From a checkpoint of a small mixture-of-experts model trained on Wikipedia.
Experts: 32 squared ReLU neurons an expert, a softmax router.
Training: a variant of Adam for the experts, 561M tokens, 8984 steps.
Below are experts of layer 2 (counted from 0) of a mixture-of-experts language model. Rows are named router (the router's row for the expert), down (a neuron's output weights, with its number) and show model dimensions 0-159. Each number is 500 + 25 x the weight over its row's rms, rounded and kept within 0 to 999. Numbers have three digits each.
After each expert's rows: a language model's description of what the expert responds to; "comes before" lists some tokens at least twice as common just after its tokens as in all text. This comes from a sample of Wikipedia text that the model never trained on. Tokens count by the router's weight.

# expert 45
router:497530518544484517491537520471480522493487485537506497492498532479559512522512480501502484538545538510531516486502502513438523512490460519472477493462520509476495518497488479494475477516545466492531495462490469497522478522458470482457521547518514517507475455539514528506521549478560462520536494521489477486456504506503455492516512504466513506501473480489501517466498525502496498490546503510490511517555510487490475488484502491501535451535481462514522478518515499517509447447508470
down1:493535493482515482511531484503491458522503495480495515520473496462497509521521539506497511497488458480493547520481475460520456511482518457507501451519508520479493435505513501523498481475501531515515506485518495538481518471536484523550469476480505431477496538505500490460510494479508467484521471502456484518507496504552481505464484479472532459443475487482516513489470465556483478489546502507504504487508499492502489544451521522504533498513542538501466516489525501552518521532536505
Description: Digits in codes. Digits and hyphens inside ISBNs, chemical strings, drug codes, coordinates and digit sequences, such as 0-345-37692-7 and 1927–1928.
comes before: " |", ")", "0", "°", "9", "8"

# expert 3
router:499522503545527526503491526498553499454469487493495498525530482497492517489516501498478490530548492500557487526459510492473473474512525505520543541490514480510467536465507541483509477474499473482489506513511483491493545488469528501474458493472494526500476496474549492480505544490490478514455509493512530473528524502518505524484481515497482538495479445521533508529529511540501486466475520516508514469569518488508492502464494476529485549448533530515445502521539471453505497491485485
down0:557511490484510469465519486442523480465505459561511495528440508456484507511528501487527464501488521523496484511504474477503513496540491484519514467515513533517528561485478475502499479515491499496491492495477508507498515479515481499515502515489485519465499513515499545478526532425497553504510581511522474491515480487507524514492512523523545484457457512553519501518484456527448505504487513477502510521503510519503523491482499522488456525503518505514524503503497481465507505460560496
Description: Plural noun endings. Plural suffixes and people-group nouns such as -ies, -ers, -ists, men, women and States, especially "men's" in sports team and tournament names.
comes before: ",", ".", "'", " and", " of", " in"

# expert 38
router:500485531496474519482483474490521508525509480500514509496469545471494487499464479527452506508505483500535504522503498494498519502516497517537539529470514520501509512475509499541534491486484497536542535459445489459474484481502493483457509478476516509528475533521524478542516493481460494512526497524492522496517536511506507510483538530456484506477479552517473517497449521467521480541515490463559514472590486481485498475479474498470503561488529511491537507521504491513512455489460518
down0:489457551528459459502489460489510498467450516524529524479440470500517477503520506445511512498490485537532492489516518483494499489495511473500515485469470493535512484485506473462534473483513479513511516488480535469457491497519525516550512492514511474510518522477549521526504480493493475527511500510499504448463513488507483480547521485491484504546501483455473512515509501522503506473485525508439489524469496479496541567489492529497508490513462491460474544501487475481493480496504422
Description: Leading digits 1 and 2. First digit of a number, mostly 1 or 2, starting years and codes such as 1937, 2016, COVID-19, Under-18.
comes before: "9", "0", "8", " |", "5", "6"

# expert 47
router:539536524483508449522481509471511502475488473540482514510495495506461491520459529528497525553461443494517498492481521488498497477472537499476463504487482540463478445504489518512516509495528530535507487495490511545547517526481460540522499484505522535460466541458483503533520512527495508496502487499534472509538526537500465518487499463479504513479523482460459486520524504511534474499531467502506446511493518482539525465477509539491510518472480529479497462512469476518464513487521497
down0:483500507522502503487528495508523509478517486510504533489513512476516501509477518505523546493527507518535476488513456487489491501486512472526568509475491476529534474532477496506528472460494505476510473462505465490501484501481490543500547484512473458481456457522513506506494506489500492498518461538496443500510514496468493485482521515506493484509495499460448532456483532551497511497556553530454462497511553464471494524474549517501482473524490482482496538541455466523466494488497460
Description: Space before numbers. A bare space token standing right before a number, such as a year, count or measurement, e.g. "about 180", "in 2013", "June 14, 2023".
comes before: "1", "2", "3", "4", " |", "5"

# expert 1
router:473495485503527559477536469504512468519513499511508471493460489483533468499483446477496513422491511527473507482531480511512492482557475494471509474526468476522531514497514494480510466515507468487523539564513473512490481524477571493501505511505524482521506444492501485539513522489471501502480526511486491485479472468493514456534505489461501507505495520545529515536488475517519522538477524497519491485518459487508489513527461498501484498524518483512477493536543533522490428495487511
down0:465508510513494494428475541509500480527492489469505476498484508538479518502547463513497457488457528473490460503504465480471467478466521536518503472532502486446502551501466487523502492517489514511516501508488510515533473486520481502515478494520473535501535522521504490497454480455514528492497476513480536496525479475509517560475484503533512565544540509498491478498486548535485479478537517532464470501476524485471473495492479524474513441520475504520479478486495495458482501490507471
Description: Table cell separators. Pipe separators, line breaks, semicolons and numbers inside wiki tables and lists, e.g. score grids, climate tables, census rows.
comes before: " ", "|", "\n", " —", ";", " −"

# expert 25
router:520511547469508476548511515474483483489495493456496458474488564517477504527545512487511472513511500477518502476465518518483498532537523479496508485484484423488541515483451519520458476515503514496490552516511529542500499525481461495498526506481503484525501515545524506460495488453478537499518518504458474482445467457515530526492467494518502507507495533507528493523496467523518484455492478501524489519510497454495524500509507486476506508545485550476553489489524519467532490506483501
down0:493467527459515482523529506496493503464474497540478518488483503493509480508511514465520532489490499502522495506499523475498538502548491489512506517480509489514538483511572504469498490460447529472475512462539479518497504505502540522540470507533528526504504506544470528514495499491477530442522519549462493510492454491544508529474481478544552477533498434484466520488514469479473528487493480506492531510504512507459496471489534485472493512553483492491513494502551513450495473497500525
Description: Possessives, zeros, sign. Possessive or contraction apostrophes and s, trailing zeros in numbers, and the word piece sign in signals or call sign.
comes before: "s", "ing", ")", " coach", "t", "er"

# expert 5
router:480495487517507501512547472500582508511508530432471518485471460468543523510471476486519481474491512541486513500504466504498454459489509490458530472481439485549541494528461474504529453489515456515491514502473481500487532525489493484483508489536511459516483454527506483473456530541457514516495523531527495471476478476512523489510498518490528527513481503516542487499483488495513509491467531494498488505505470491502513512484491552471523513525542518472500502517516490521485534471520511
down0:517483503509456429517497498463508473518465517542495492514536502545516511504504495488503545482494495509468525518515527509454513493487497514475499495552504509459554517526513506523480496476477517503501501514501503497488521468515500480527534511531477498486507462474558499545510513441509508547481488452556537490514535515486491514520518471495496444482529530513492476491496454551476503548512480503485507512482548431519460517494498483484472505469503493520500482494517525534477516499495534
Description: Newlines in tables and lists. Line breaks ending table rows, list items and paragraphs, in results tables, filmographies and infoboxes, e.g. after a closing pipe or "- Website".
comes before: "|", "-", "\n", "==", "===", "The"

# expert 28
router:551527509465503544463536504526538508508545465468510510490462470484473533480456501516496470519521504474491486489533481504511530468473496492532509511492504454468483501490497476521529470481534452499507490507525446474505507523475483506486533535505491503485516476484487528490509472540506509515536516481461450526496502518517518444477537477534523511463537508530534512478448537492491489514525506478527471475481480550508492536508507479511548509468512443492477520483496482529485521471497495
down1:500573498502501535529514484498513515508523549501534491493436526492493492483517513518490473479480525517503478536514460512512494474534493490486516521455472475490526502452523502503520496516509526498489559492504522463512490528523487500479480483463493491461491564480497517460454519491521440503516489510487480501424472492431483464463504482484480483490507492520499537525495543495447523468488500493538510523509514468518517476506476529493517479481474491512534511460512518515514469496491519
Description: Vowel-final foreign endings. Final vowel pieces of Asian, Turkic and other foreign names, such as ata in Kolkata, ai in Yaanai, u, ia, ina.
comes before: ",", " (", "'", " and", "q", " K"

# expert 24
router:468514526482505471501503518461494517493498497502486515478500532559471456523471536488473497504485486460536519535496493518450522511492501488484493528483526461490494489514506559536482549502480527498480540495514472489499512523487460496503541475490524479512483547522502484486523498572499499491495476504469468527457494506488446518509518464496488503508479509522476486502524530502541547455499471531522529475473543467523479485487483481496554511520466474497475473517495485528454493441481488
down0:509496459545523538491516524510481518561471495517540458474476484504530483539504493500528530493541511481519494504502545486522491495500495530507503441500512524448530538463514513475505512487554496533467462514505510503466508490492465491557502463517496507486487497483506549512537492498531519493506481453504515529478494498475451492507490470490479484479543471514515479494466475516472489496524500489540429500532519502530462512524484518546511539463492484540510479462491509488492487522516515
Description: Table cell separators. Pipe separators in Wikipedia tables, especially sports results and election tables, plus header words like Pts, Result, Opponent, Round.
comes before: " ", "\n", " —", " %", " L", " W"

# expert 20
router:472534529499443474529473493520467478511498512532473474480466533530495497517485485542489466509496514486543483481475465479496532498513501471477508517530469514459571531546468503527477505519527479495480527485516519515517497520472509495485523459512511467495467476499553500462501555502546525457480511513513512555513537498480501519479521516508515504474519519487526508523495454525523487470495531528510473499508504487485471460515501481547451490484534531527523515504455464495506483538501500
down0:465486499480496479482532480525481517473510505483487478487493545515495491490514518537484473462532511535534517479496489490514495506519458468522484556495494485482532523500466507524478479451529511481480492513505520472523512478507566500483540523485519445525486528510529496469549491478466445485526441504507491527527482494523514501488507486476496520521511477490481511499473449540487474511468498511493527497541480509521507458481547485506458514546516513487467510529477502479475478530418510
Description: Organization and group nouns. Nouns for organizations and collectives after the or a, such as team, Party, League, Group, Act, company, label.
comes before: " of", ",", ".", " in", ":", "s"

# expert 6
router:471522492511458531496481505483520486487471470520503454483511532487516484472505504471482470534533542508527516508488493533489511462478528481505481504515522516483480523497519453461447489511539477488478483484512516511497531542484489469520510529495499529477501461534521523521499489508551506529455509499530457464476500443553499456521506491523493528559493514527493519477481510500503556491504519497518492523515511494477452545471503524521490485540476483501474479499536543538503445530521503
down0:499480523480491470508488504485495489513493476517492513504513512485469509488433498500478513532515528462550483505464483525466548494474547463475449511532529525523520517515493446420503523458521483494472506461468481533541488501473471527537504493538525485545466537470530485481464457531508492500494484515501480511503514506531503515456492490544502444492541457450528502536459489476497503488506518488487517525491477507511482492495492517472521511481481502507497525537511506496472505492517493
Description: Units and numeric symbols. Unit and symbol tokens right after numbers, such as °, ″, %, km, kg, plus table pipes and closing parentheses in data.
comes before: " |", " ", "\n", "N", ")", "W"

# expert 35
router:502510502452523493495494480541494474467499533523468484475523547526477474496515477487504514516516483478514500495502510480479482453526511475520488510481501523454504549495504489522555534504482453528474500490527548496517486516482503463521505460467553499539488478518465516509545505551520540521474470492503456486466490494507513486459523537497473526459500458473489549503494464499499511489456537510532492489505552517502524489470470456492491491466511503483523497521515490454501551512486476
down0:478513491548505546498502460539531481481513470481486498490507452501512492511532502491477516515466460461513497507525467546510466496480520519527515488453522521475483477462500576499496476492507498465511484526463533520568496500474500482488476493464488508459505521550504455492469461495520530497494518496446496501510496493510521535493471498482487470489551472495497534510459464492450487559483503481500497514500530510481482467490475484540476518500488550498510480514485510480509474538490480
Description: Quotes, months, prepositions. Apostrophes and quote marks, including possessive 's and coordinate minute marks, plus "on", "from", "in" and month names in release dates.
comes before: "s", " ", " the", "t", "N", " a"

# expert 55
router:527523517514511468480517461494454554489497510474503490467498499522498497476503502496487489514515482496533512546489514490488520488487511523488482485472482524531479527529496577456497538471500518489460509525544486469471490497465561509506501469511498553483520495515508493485507501483470465443522481528486520494535502481536508521479505493484509513488486455525505484520428459542517539560464498486520524472477533511489466503497497539519493525557530488501501487505503503446477512526495487
down0:490482515478536473521482481504476516527507490470485479509490455501472445468526503484495507476460477565556505502480544515469498533517469515491509532530543518527520486489510485457522525518515432482482501457442476497475509506495529493526484527467505495484490494524496493498481474514511479442482476490521518538528444497486476497510505462510475503501504471455526505461470492513491497539527508494497523503446518504498533501467489529540480503490508486508543531443524485492528512509516519
Description: Prepositions after nouns. The prepositions of, as, for after a noun or verb, as in half of, elected as, coach for, out of.
comes before: " the", " a", " well", " his", " an", " their"

# expert 58
router:473514515521512523457528495518521482487474506483518503519467521462498505518544512467511483507541494469555506519470486473439463507514500524536516502494478466498509496529456498521506484502482482469549485514516461477535539500488477530505513472500503540491525488462531515504509538495511533464499525465468544501530493457507503531480507490555516523506502504462533481530500530533488491465496561469506508520532515487526495542474456511473513532463520509494446455468527486488494517498488498
down0:498503510502544494454505523522501486463533519487543496485494465493541523547534479521493473483545501473505501561498510437531516472485475483509478507503486490500494522529494525492442509495447529501551479504496528503527528509486489525497530514475545504459497504504532523490496503534521515519475494521537474512549515511502503538522531494489488496507514501477509485486449477485435472544509517500484519537526469486473517518479485478508455506503489493516538523467522492475546518498435487
Description: Final plural-like pieces. Word-final pieces ending in s or short syllables, such as ors in electors, ears, ures, as in Ilias, and mit in Summit.
comes before: ",", ".", " and", " of", " (", " were"

# expert 21
router:480531482519502525528533482474547522459495453486501486505517556474490451478477482487490514559486526503515509451495455494525468445467470512513502531512517477547526463528523480507509508466500491506494477528513541485472501503491491491488496497554513522457484484509553460501482492531477512500513500511471492527513509517485497518497516507505484482471481538455483493463460474508530486472516472508483483498498525526492483474487537555495530520538485494465537517462468496450530514489525476
down0:478477529486508513483498520503499535516524540475515550518451519561475500510460470487542460526493511460490501508521474493516490526503502460523461528524500492539475487515515500478557493516484475491507508467565467490467540509489465527477500474499520480509482447501520486517473527460479533535494499469489484472528529477532475502495489504495503517498455487475505495474519523514485498481477525503505460461462496510503462471496532468491516508510521473497522521485470476430482542494463471
Description: Sentence-final periods. Periods that end a sentence, often after a year, place or name, as in "in 2022." and "(2008).", before a newline or He/The.
comes before: "\n", " The", " He", " In", " It", " This"

# expert 56
router:445513465510469529495542476516525512534502498490490526466487517530543459481479475500501467509528533514508511500512436520502454470498467509490478498495456528486509487512454468491505493537510511482529488494536475478542466544472481468461488494545534484474463488502482523541477511496531483476480499537486519472507516492526457467542491533522529542488479478501542461488500527485491534502498518511483496488523520477472491489472503497506504466534483480475541516466491529479443496472489476
down0:475510502506502518491501526513488513477501466441506513508472520536511513476487501537469490520474518498537478475480507510506470508482518491478550509481497499472496481559501464477463486510501493525527484512520553507496515525529491490503525491484503483494516456461542469495478482493501483499477476532505485476528538532477463501473503514552496498498525546467521478517511530530511484438524488478514493465477530471521493456520546536475563478466557509459520511513525501490459516541545493
Description: Late digits in decimals. Digits 3 to 9 deep in long numbers, especially coordinate decimals, vote counts, statistics, and year ends like 1997.
comes before: " |", "7", "%", "8", "°", "6"

# expert 51
router:485493546504533519487505519489526515531514477474530522507500500465492474501464487484467506490501505484526505518506479516483486505498522462521505523492455526469479518500497489556485531492462522533532527448498472454511486520510479472445526496489502523542471526472490478550525536486455476520525488520493520510525526519491465536518519539538513536512476515494473471539513523476530463553502507487501516476559507518512496509502493466499509494524538469505534511541461527509484454524450470
down0:551517504486482508431532521495507460504537501512501499498463482478529487522477545551555464472460472457509514558472486486519468486494472519555497494529489462512540491507499488530498507458503521480472470514480474506495487453497527476495482534522487425503483484467488492496536534475490515481521504504459506474480491496534512535532500483557480492488496470511499501474474500484493476493476483521533506497525478514482488460514499457488494483525503461529512487459517483505501525483530487
Description: Year and score digits. Digits in years, seasons, scores and table positions, most often 2 or 3, as in 2012–13, 22 January 2013 and 1–2.
comes before: "0", " |", "5", "9", "4", "3"

# expert 60
router:468461532513495531504491485481532543533491471498475494490495496447462480509459468537476481454529479464526505520502518526480507522531516514540521502460515539475485494522531511528517504510485509514525499490500525437494513484500491471452492485465525467539485508535462459533517528502472497498524485543463525502513535508488509504497499528511552506479501521504488463501441534466492455545514513505526500503539536476458518521482494489531487511495531524468548506497471528509500510521468497
down0:530519480491492497489539481505539481550520490522509534515478492516538498461529488569491512486478467518527567510495480494493500487548530466492528474475508495521473498466455553476473530512512497482493502488452532479488493484507548488500490505558484535485490516480499512491498458461493464490555493474548509554488510496502523530502490489509448498504479518528509516509507491468480533511492465507499539483519514548514514468491516502480529519496553464480537501483474524489467503510484490
Description: Leading digits of numbers. First digit of multi-digit numbers, mostly the 1 beginning years like 1928, 1969, also codes and coordinates.
comes before: "9", "0", "8", "7", "6", "5"

# expert 4
router:554548489476498476507513535533540504518482496532493518534510474510500522536475484513495491537525514579520493506508510529516498514513488545455475449489515520531462481456485473447518470534551503496512474494494524513476452474481496497545490552488502509501470500509516514518493519480484520496505528473468497507517507481455516502501475497488533474512468460524461511497449513505513503494480505462487459509496509529525491534545477485507490459531487487516498489486541503481566489502512524
down0:450509507483490485499493468482470549509542516475516512526496530480475496513515493501528534517489520524490503505485503493524506510526524519506506438467506528478491488525451517501489479532495552550491484467502496492507526497473479485526488504526511555498467476518456509496482496560528533526552448504506504481521491485499471533562479437498503504485471482499527533493494514549497521472562486463475512465500529492552493492504487479511521542513473499490513501514460491499460490467482512
Description: Commas and coordinators. Commas and coordinating words joining list items or clauses, such as and, as, among, plus Latin or French et in citations and quotations.
comes before: " and", " ", " the", " which", " but", " he"

# expert 22
router:538517515490506519505477513506500476476510505488501533485502513498510544518549534481508492477505497501546510488504506474482493498462519511449489507492518493553464514501506467524480540519553508506464441475502463481495517480495541538524510520513458470507489512503538490551499505579506518460531520506521476548517484476527505489486489551544533467502484470510479521523523524454499518490468520526496479487507520495474481501519513456479517484540478513540517535559518504465483490528488493
down1:512483474502484489553493477449534500522472523534537471529511557470503539461528493509514495482531530528504495457509529546516470507490508507461499532492533496483517537467462512506478478483513505585524520524490507499486508439495520487515516506505493457520484474490449476542531502481509526436527471446489490494497457495464485487496491518516498529502440488523503503475508493529486509476490490514513483479484502541497502497518500510503505499499472531503514498502555533496512486452487497
Description: Past-tense main verbs. Main verbs right after a subject, mostly past tense or participles, such as ordered, made, released, known, plus also.
comes before: " to", " in", " by", " a", " as", " the"

# expert 36
router:483511499494488523494524492485507457486533518529544519514494497467475513487511488510476489502525522471537504516511504459487474478502520563499556472520526506491483500479505574507465487471544518456501561468514522474547535519489509507527480503551519516485492533479540492517476553494532516483549524471480477526510501503519520535495502514540470509477477517532503517505514494525510535490513447451488512503521507544482527464483504487481516501509496472519467512505509485520514526459464457
down0:489523517484485482516504555476525519509528485503473472502482472496520513489538515490515512460518516515453529521512511525501481479500533492445511464499544513500436534476473520509481486499509491493463431485443463498523512469480536504491501495452463535489488504497461496505482483513516524499476492521508453517472476505501447474482517497519452454509498479528504519502494482528534496443533462472509504490495514489496527495491438503517456507482498465457498446528522495530518492501504491
Description: Plural and past suffixes. Word-ending suffixes like -s, -es, -ed, -ations, plus object pronouns them, it, him after verbs, as in "launching them".
comes before: ".", ",", " in", " to", " and", " of"

# expert 46
router:496492487483518481489495509506510519427538498520551516512534515463488498462507480466522474525493476491539492498472473487514482528505482479509504512544535482495515496522465481524488488473507531485500470456508482450510520513462483483539553465532498484536530529494488509549492518466491457489528531460493455522510528503527528528470515486494526547470499480516485560526520522485490557503509471491532528466500547489460481505531506505458489485531512536519490486486474511525516520500511501
down0:474533513496526489515495499539521492514515446484536479516532528463501525508548507509492508475517482477456484492515486478497480500460493557503526537472485487495533454486469462553504455494488526493493475517495478531560552489535480520487523502454524511529498489536462510454480496502534479497504473510474472517480542479478545506532504524489471541491507479535531532465487512530486461506488530498451496483523532466491531481494497504516503474500505529466530519494537496534476517505507513
Description: Verb endings and prepositions. Verb suffix pieces and action words, such as aching in approaching, ating, ored, plus against, during, at, into.
comes before: " the", " to", " in", " of", " a", " by"

# expert 30
router:522512464501458513509505465492493465470515487551513498501473488507471497465516476520530475496541541489511486496503488516522536487512530501486466491531494492499462540501477523456507502465431500488493507524451489461481539518539521475534482498517473526476479518505550466535462455516529528460505514493472487509516501499505511481458529524502524533493558463507514485543476495526481512510548497517501474466473547492469501499486472521470461499484472518495535487515512545526519511508487533
down0:500511495516518509480496483513493486533517483477523533496468525457520509520495507517565526506464469511514521473499491504537508515487494546500489501496537461484454455472510453507471478531519526501520515465548498521495523486527556506467522516475488502458514485538466511477534475509540519490501514528529532500474498518510489487484481501500498477493494483540516552509485566504499469481516506519512469486511509479517492457511540481519470538527485520532499528428531511475530492512447455
Description: Linking prepositions. Prepositions linking phrases, mainly to, of, for, on and into, as in "according to", "due to", "6 to 8", "most of".
comes before: " the", " a", " be", " his", " its", " their"

# expert 52
router:517481469573473512513465524476463488478488482478473473532467493540537499523502492487462490493503494500485489479546529479512511510510496544465489520482475476555507480479496549491493507491483515472519499492410486498484496500540494481549491526476497487520525489537500495468525505493533482510522508506530524479478542500460500488523530537490516503504584507541487476465509474516465487517491511519471505499482478513518506516509460510463506445464477501528498500467512511520503518538490471
down0:490510477467486489491488505470532504458493498504545516514539496522504529500554488551496488507474533471495489507477532511522484480506500471514492521511442536486452538497562516450468477515511452506493479507523509509490464481479499534494508530534504538495479448453541495514512501515496537479492530510499497511547482501546503496513516515502495522500440535517485493487500532486506537478489481484502510540524490518451511483501465546490478477506504489475539461522483502517563507504520551
Description: Taxonomy infobox fields. Line breaks and labels in biological classification lists, such as Genus, Species, Superfamily, Binomial, plus first pieces of family names like Car.
comes before: "\n", ":", "c", " classification", " name", "uc"

# expert 12
router:484493530517476488477504520470479491494451498499523482484490527497521495492493497529486459503530525477547486464534474519505513534490468477562498490518461512526498510443539466465483500523500475510479486519524544469466518526524538466498502491503501463468526443472514522514535498513552441514513512523524487499489495490550472518494497490506499485518468523540543545487439530523521533477503515502498487477488514494473506552499493490521515508482501481482457483511523503503446475481538490
down0:513504545520486538494515516478486462469499477501458452472467509517489520486491513531513487479482457499469507554463482477508483530530520508524489503468485547524466432488496503501485499451462512506494486477502474519500515481483418480502488468480483542535493508497523491483500487510529528461524509516484514486503588467520506481504479482504487470449506475532520492539526500511523465472463498516490463497466483488481477508520527560498489478501499510473515495472474499501515499527498522
Description: Closing parentheses. Closing parentheses and brackets after numbers, especially "(aged 69)" in biographies, plus table pipes, semicolons and percent signs.
comes before: "\n", " |", " ", " is", " –", " ="

# expert 32
router:509469512524506527517523503488541538513517455454463514525498532505465490478472470535453518504507521501483504536525520509478541543523495506520506496459478536507507534512508488501525476496454500498510480483541477489481501538478478488459539501458536475507478489521459499543511474512487507508516475532499515482490486503526494547517473545526537529504465534500496498514474536486508460500498528517556537453526540459488524498524505475506504508508501538466545498477482530481484530477458517
down0:509535533521499454471508506495480494494541467501493470521518548474504463504477499544502522502522513493509487475509524532523494484521500497492487453548482540537531487481513499516525473497492468518498547537486487534490478538502519542490511457480507519495487494469519494508514511467492417495510490529473491483519533511478496526545475536547533500488528538486472520525548516520527483521519516469477456475470522508464504508497455519487500538484488479534504511534464492515509542444500484
Description: Zeros in numbers. Digit tokens, overwhelmingly 0, in years like 2001 and 2004, decimals like 0.0, and zero-filled sports stats tables.
comes before: "0", "1", "2", "9", " |", "8"

# expert 29
router:475471498482472487514514506496541498458525531523556524477480508558501512498530527468510495520520447482532503525538482477496477484434494492469525461517493500493540451519483478527496497485505513472486548528444469535500518521514532544506477480501502488501506513486482504535506520529488518486541527459503461478527478497511470480519504502517525511503497525501491529493460492472503574486487466465509453510498496481513532485494521536466520486479457501504497508482531492493491483475440522
down1:510472540520498468478511517487486505468483502487528465521510478467507473490506532488495479481526533483494522519467518496485503522514520517549508502463517502510506489479482443509492504486498517481484502549481501464502486470551512507459523473460535510520514519569569519497482465480534489526480518522532495504556503524502541505498510486511536501526489533491497501539506491475459505515495510502464523519488513488485515465516460462472518485459529500509558582507538512460501477530518493
Description: Verbs and auxiliaries. The infinitive "to" and verbs right after it or a pronoun, such as was, be, can, would, have, found, and the oid of avoid.
comes before: " be", " the", " a", " been", " to", " not"

# expert 63
router:476552519496464491525509511513475536519544486500464476494496514517484518523542534515525500522518502515520510519506522473507483488549503470531500514523523484540502499506492472515491540507451517518464493489511501520460456484481483521544525515508527544469488483547501481512462502519508548482478510530505459523514483483509472496501476507474534453480528465487521510477493463548475561552503470468527509459498550487522507498510469518486476462522536488468512483505548474531481485527496490
down0:515581505511503455568512499511481482494531476492513576475486484497481520456467529505510536452532482500501498486479466456482514442476502476442531505451482467493502513468495497494488533519540493504511519536525482496564526502515519483481477491536509459520492518523508481494461463499496487513492500522530510533525470499527525502532506504514511465510531496514511503491525475483486471479500493509510471479504504540479472496512495479509502536517486487510539493460523477486509464504480455
Description: Function and verb-phrase words. Words like an, as, at, part, known, been, early and member, plus word starts such as att-, often before of, as or in.
comes before: " of", " a", " as", " in", " to", " well"

# expert 53
router:517502510491491501471478473485478543531534515517502488533535524490483524486509458537483470499478504512576525474492525478460495479498462505542452517495475459501490457464513511494507534529543448492456477485523500520479485480504477525469514477502497462521484474522500507527493479487502505486485520474533490506497495514469511478461510467446509515501499542464508511455502513503496475504542499514515479481527463523471541468487481469521519526473539504529518519477514450528469509546537530
down0:503484506455517453464494547523520489453456495533530487490511496472468497485516502549469490518543497506491505451498521448484498483476473455478494533515471527476464488543483480531542474522517491466494483506490524505496512514456539494485529485505497540543506444500512510497484470529492485481529536476501505494535517529536502507542499504490525501509505512530517530541489511530559524494538489506505500533505495547488492495501474531526539491496514528491496539508507488549506517513502566
Description: Common institutional nouns. Frequent nouns and adjectives for institutions and places after the or a, such as government, film, state, American, school, TV, company.
comes before: ",", ".", " and", " in", " of", "'"

# expert 49
router:492466511492466535508483479469484536516493462492507513473483525534505490493462467494488470509502496475547463534529507472479469543518484544525507516497557527487479505487523491462537487540497540504541480471525496481544498481501557480477536543471530470522495499467460495528499509450500507459481471535527493484509486533476504481511487532532496500489513504497520469482456539485480474473503525519460471455519528499478533492526525473548479480487499508487513542494476530513507522492514486
down1:516491502484528550473484524517541470477525514490544519548497495469495498524472505548484487506423540488485525539533502472545529489514500459482485509465468474521511516519492468510512520513486490501527497488498487461514483483506490479465536496517520494463481450490510498484530499466454514486474500546537522529554483503501496540505500512495506502499477532489507532517506491494515470502505526509500522460459476458477563502529479517435509512497489485490525500469499539493484466460464516
Description: Year digits. Single digits inside four-digit years and ranks, most often the 9 after 1, as in 1975, 1597, 2007.
comes before: "9", "8", "7", "6", "5", "4"

# expert 42
router:512481473524522523474509450513522520461506481454492465523529448512476520533537477498523504447539482511478490470473504516533541532526536514482518525453481523496496483511539503491508476510487513475495510488484509485504509497504508475496519485504513525454498468496527487477450538517512498529495495482529458462475517492457483510521555526490484509501509488536468491493530494483493528528573487510461479542510535466458522510533511494513478482484533522467471515520507563511497487512540493
down0:487459509533502493461505436465493483469455489490511502502538506508486533515504469507512511518506523502484471500507493525511517535514500529491515507535495479476506524482469475509481492519512485533502464482481511513570540514488523497484486497467532480484480464469504518498456539499513490526458491453522448499525489488523522485492533545492473538520502516527518516469497549513551487506535475493498525499522507455445521505521460444480538482458533478526521509502503501482521500473541548
Description: Dashes and Slavic fragments. Hyphens, en dashes in year ranges and slashes, plus Slavic name pieces like ym, lov, kov in Russian or Polish names.
comes before: "1", "2", "3", "4", "8", "6"

# expert 2
router:458513514535468495460466537464501530543504471473547527493491495497514495530503525482480480515498497509533463525485493495468499495506458497521480517483492516462457489478483474486514498511484519527533510472529509450498515453530492449455522526485485477563477519500511496531521542479521486478505416543465517506500532484465467525481555523551498534511467525508532476492489522482497482515483519468502502509533520521512490469481501477496520492521528503481536501500469499492506470512517477
down1:541549500531485462496522509543489476470529471461501494451499482467494528551464514482505535549506483453518462488524508536521530519491519470514532528463513515521472500537525520490545526520505477472500485480518476473488531476486492514500484486528527511532500514494513534499448474518482456500512449492480482532494542503523456510508496524536504497502487529513496529469477465548524481470515524521477453521481535487527505503532506508481531539531493473486472489505491526485502471482477526
Description: Later year and number digits. Later digits inside multi-digit numbers, mostly years and table figures, such as the 9 in 1998, 2025, 1949, 109.
comes before: "0", "9", " |", "8", "6", "7"

# expert 0
router:509487496485481489534470503469521540456480519510462549485483488502507517522498534513521511524526537525490461493511510512461516481513503484488530511502523484492491533495461483498502553466513544525461451532505487490486495472532442514458488535492465474477484555468472516486508563514482523494490466515505500493479504540506501521474512517507462482546523504479502550503502474547500498468484480477491449466490488485517523541496477507527513513495460495499501498514484444533493522489528557
down0:497494534475454474498506489491521492503481501463495530465498562517487482482501503499487466517529520522474531480521508540470482503500532464534527532487519529499464477478506451554514496496472517537472507492495523443532522480501530522510500488503499485483511496521491534495451538517529471559488504508461507493495538522477501504444503509490539514529553489475472511484486535504484453471546490486517483489499475481486513483512507472523478529555521491550470484531539509479493471509521463
Description: Line breaks after sentences. Line-break tokens ending a sentence, heading or list item, often before section headings, list dashes or new paragraphs.
comes before: "\n", "-", "==", "The", "===", "In"

# expert 41
router:508474517556516505468505454450486488495515541496477494508525505471528509524484481463525513464503505546486519507500488476475476490479488496513532435470482471529531533495472506536544476485511484536487551532462472511500425538531508480479535467522500522520491474499517494474478480522466520500531498518525530523490492505524494515518509529489539533529482515533523560520491496497494538484507520512532483473493530486488497458507480481497512517502449474490487512540507496534466509471512540
down0:465500453538511531491512492493510499492532509511515524476516519522557468507488456496494507479500507546469503494508490487496533505520475473481495471531430458528511488511493486481496474473512521517485519524494532493537516517494475457479499519535510544509522477511512505496498487476540528464510467478517502508481476467537496488475496501551561551496456518532511511528461522489521511471530512524493438474548518507514533527497487515505507513547519520521552479542488519505471514474459491
Description: Newlines in tables and lists. Line breaks after table header rows and rows, before |---| separators, plus line breaks ending list items and paragraphs, e.g. "No. | Title | Length |".
comes before: "|", "\n", "-", "==", "===", "The"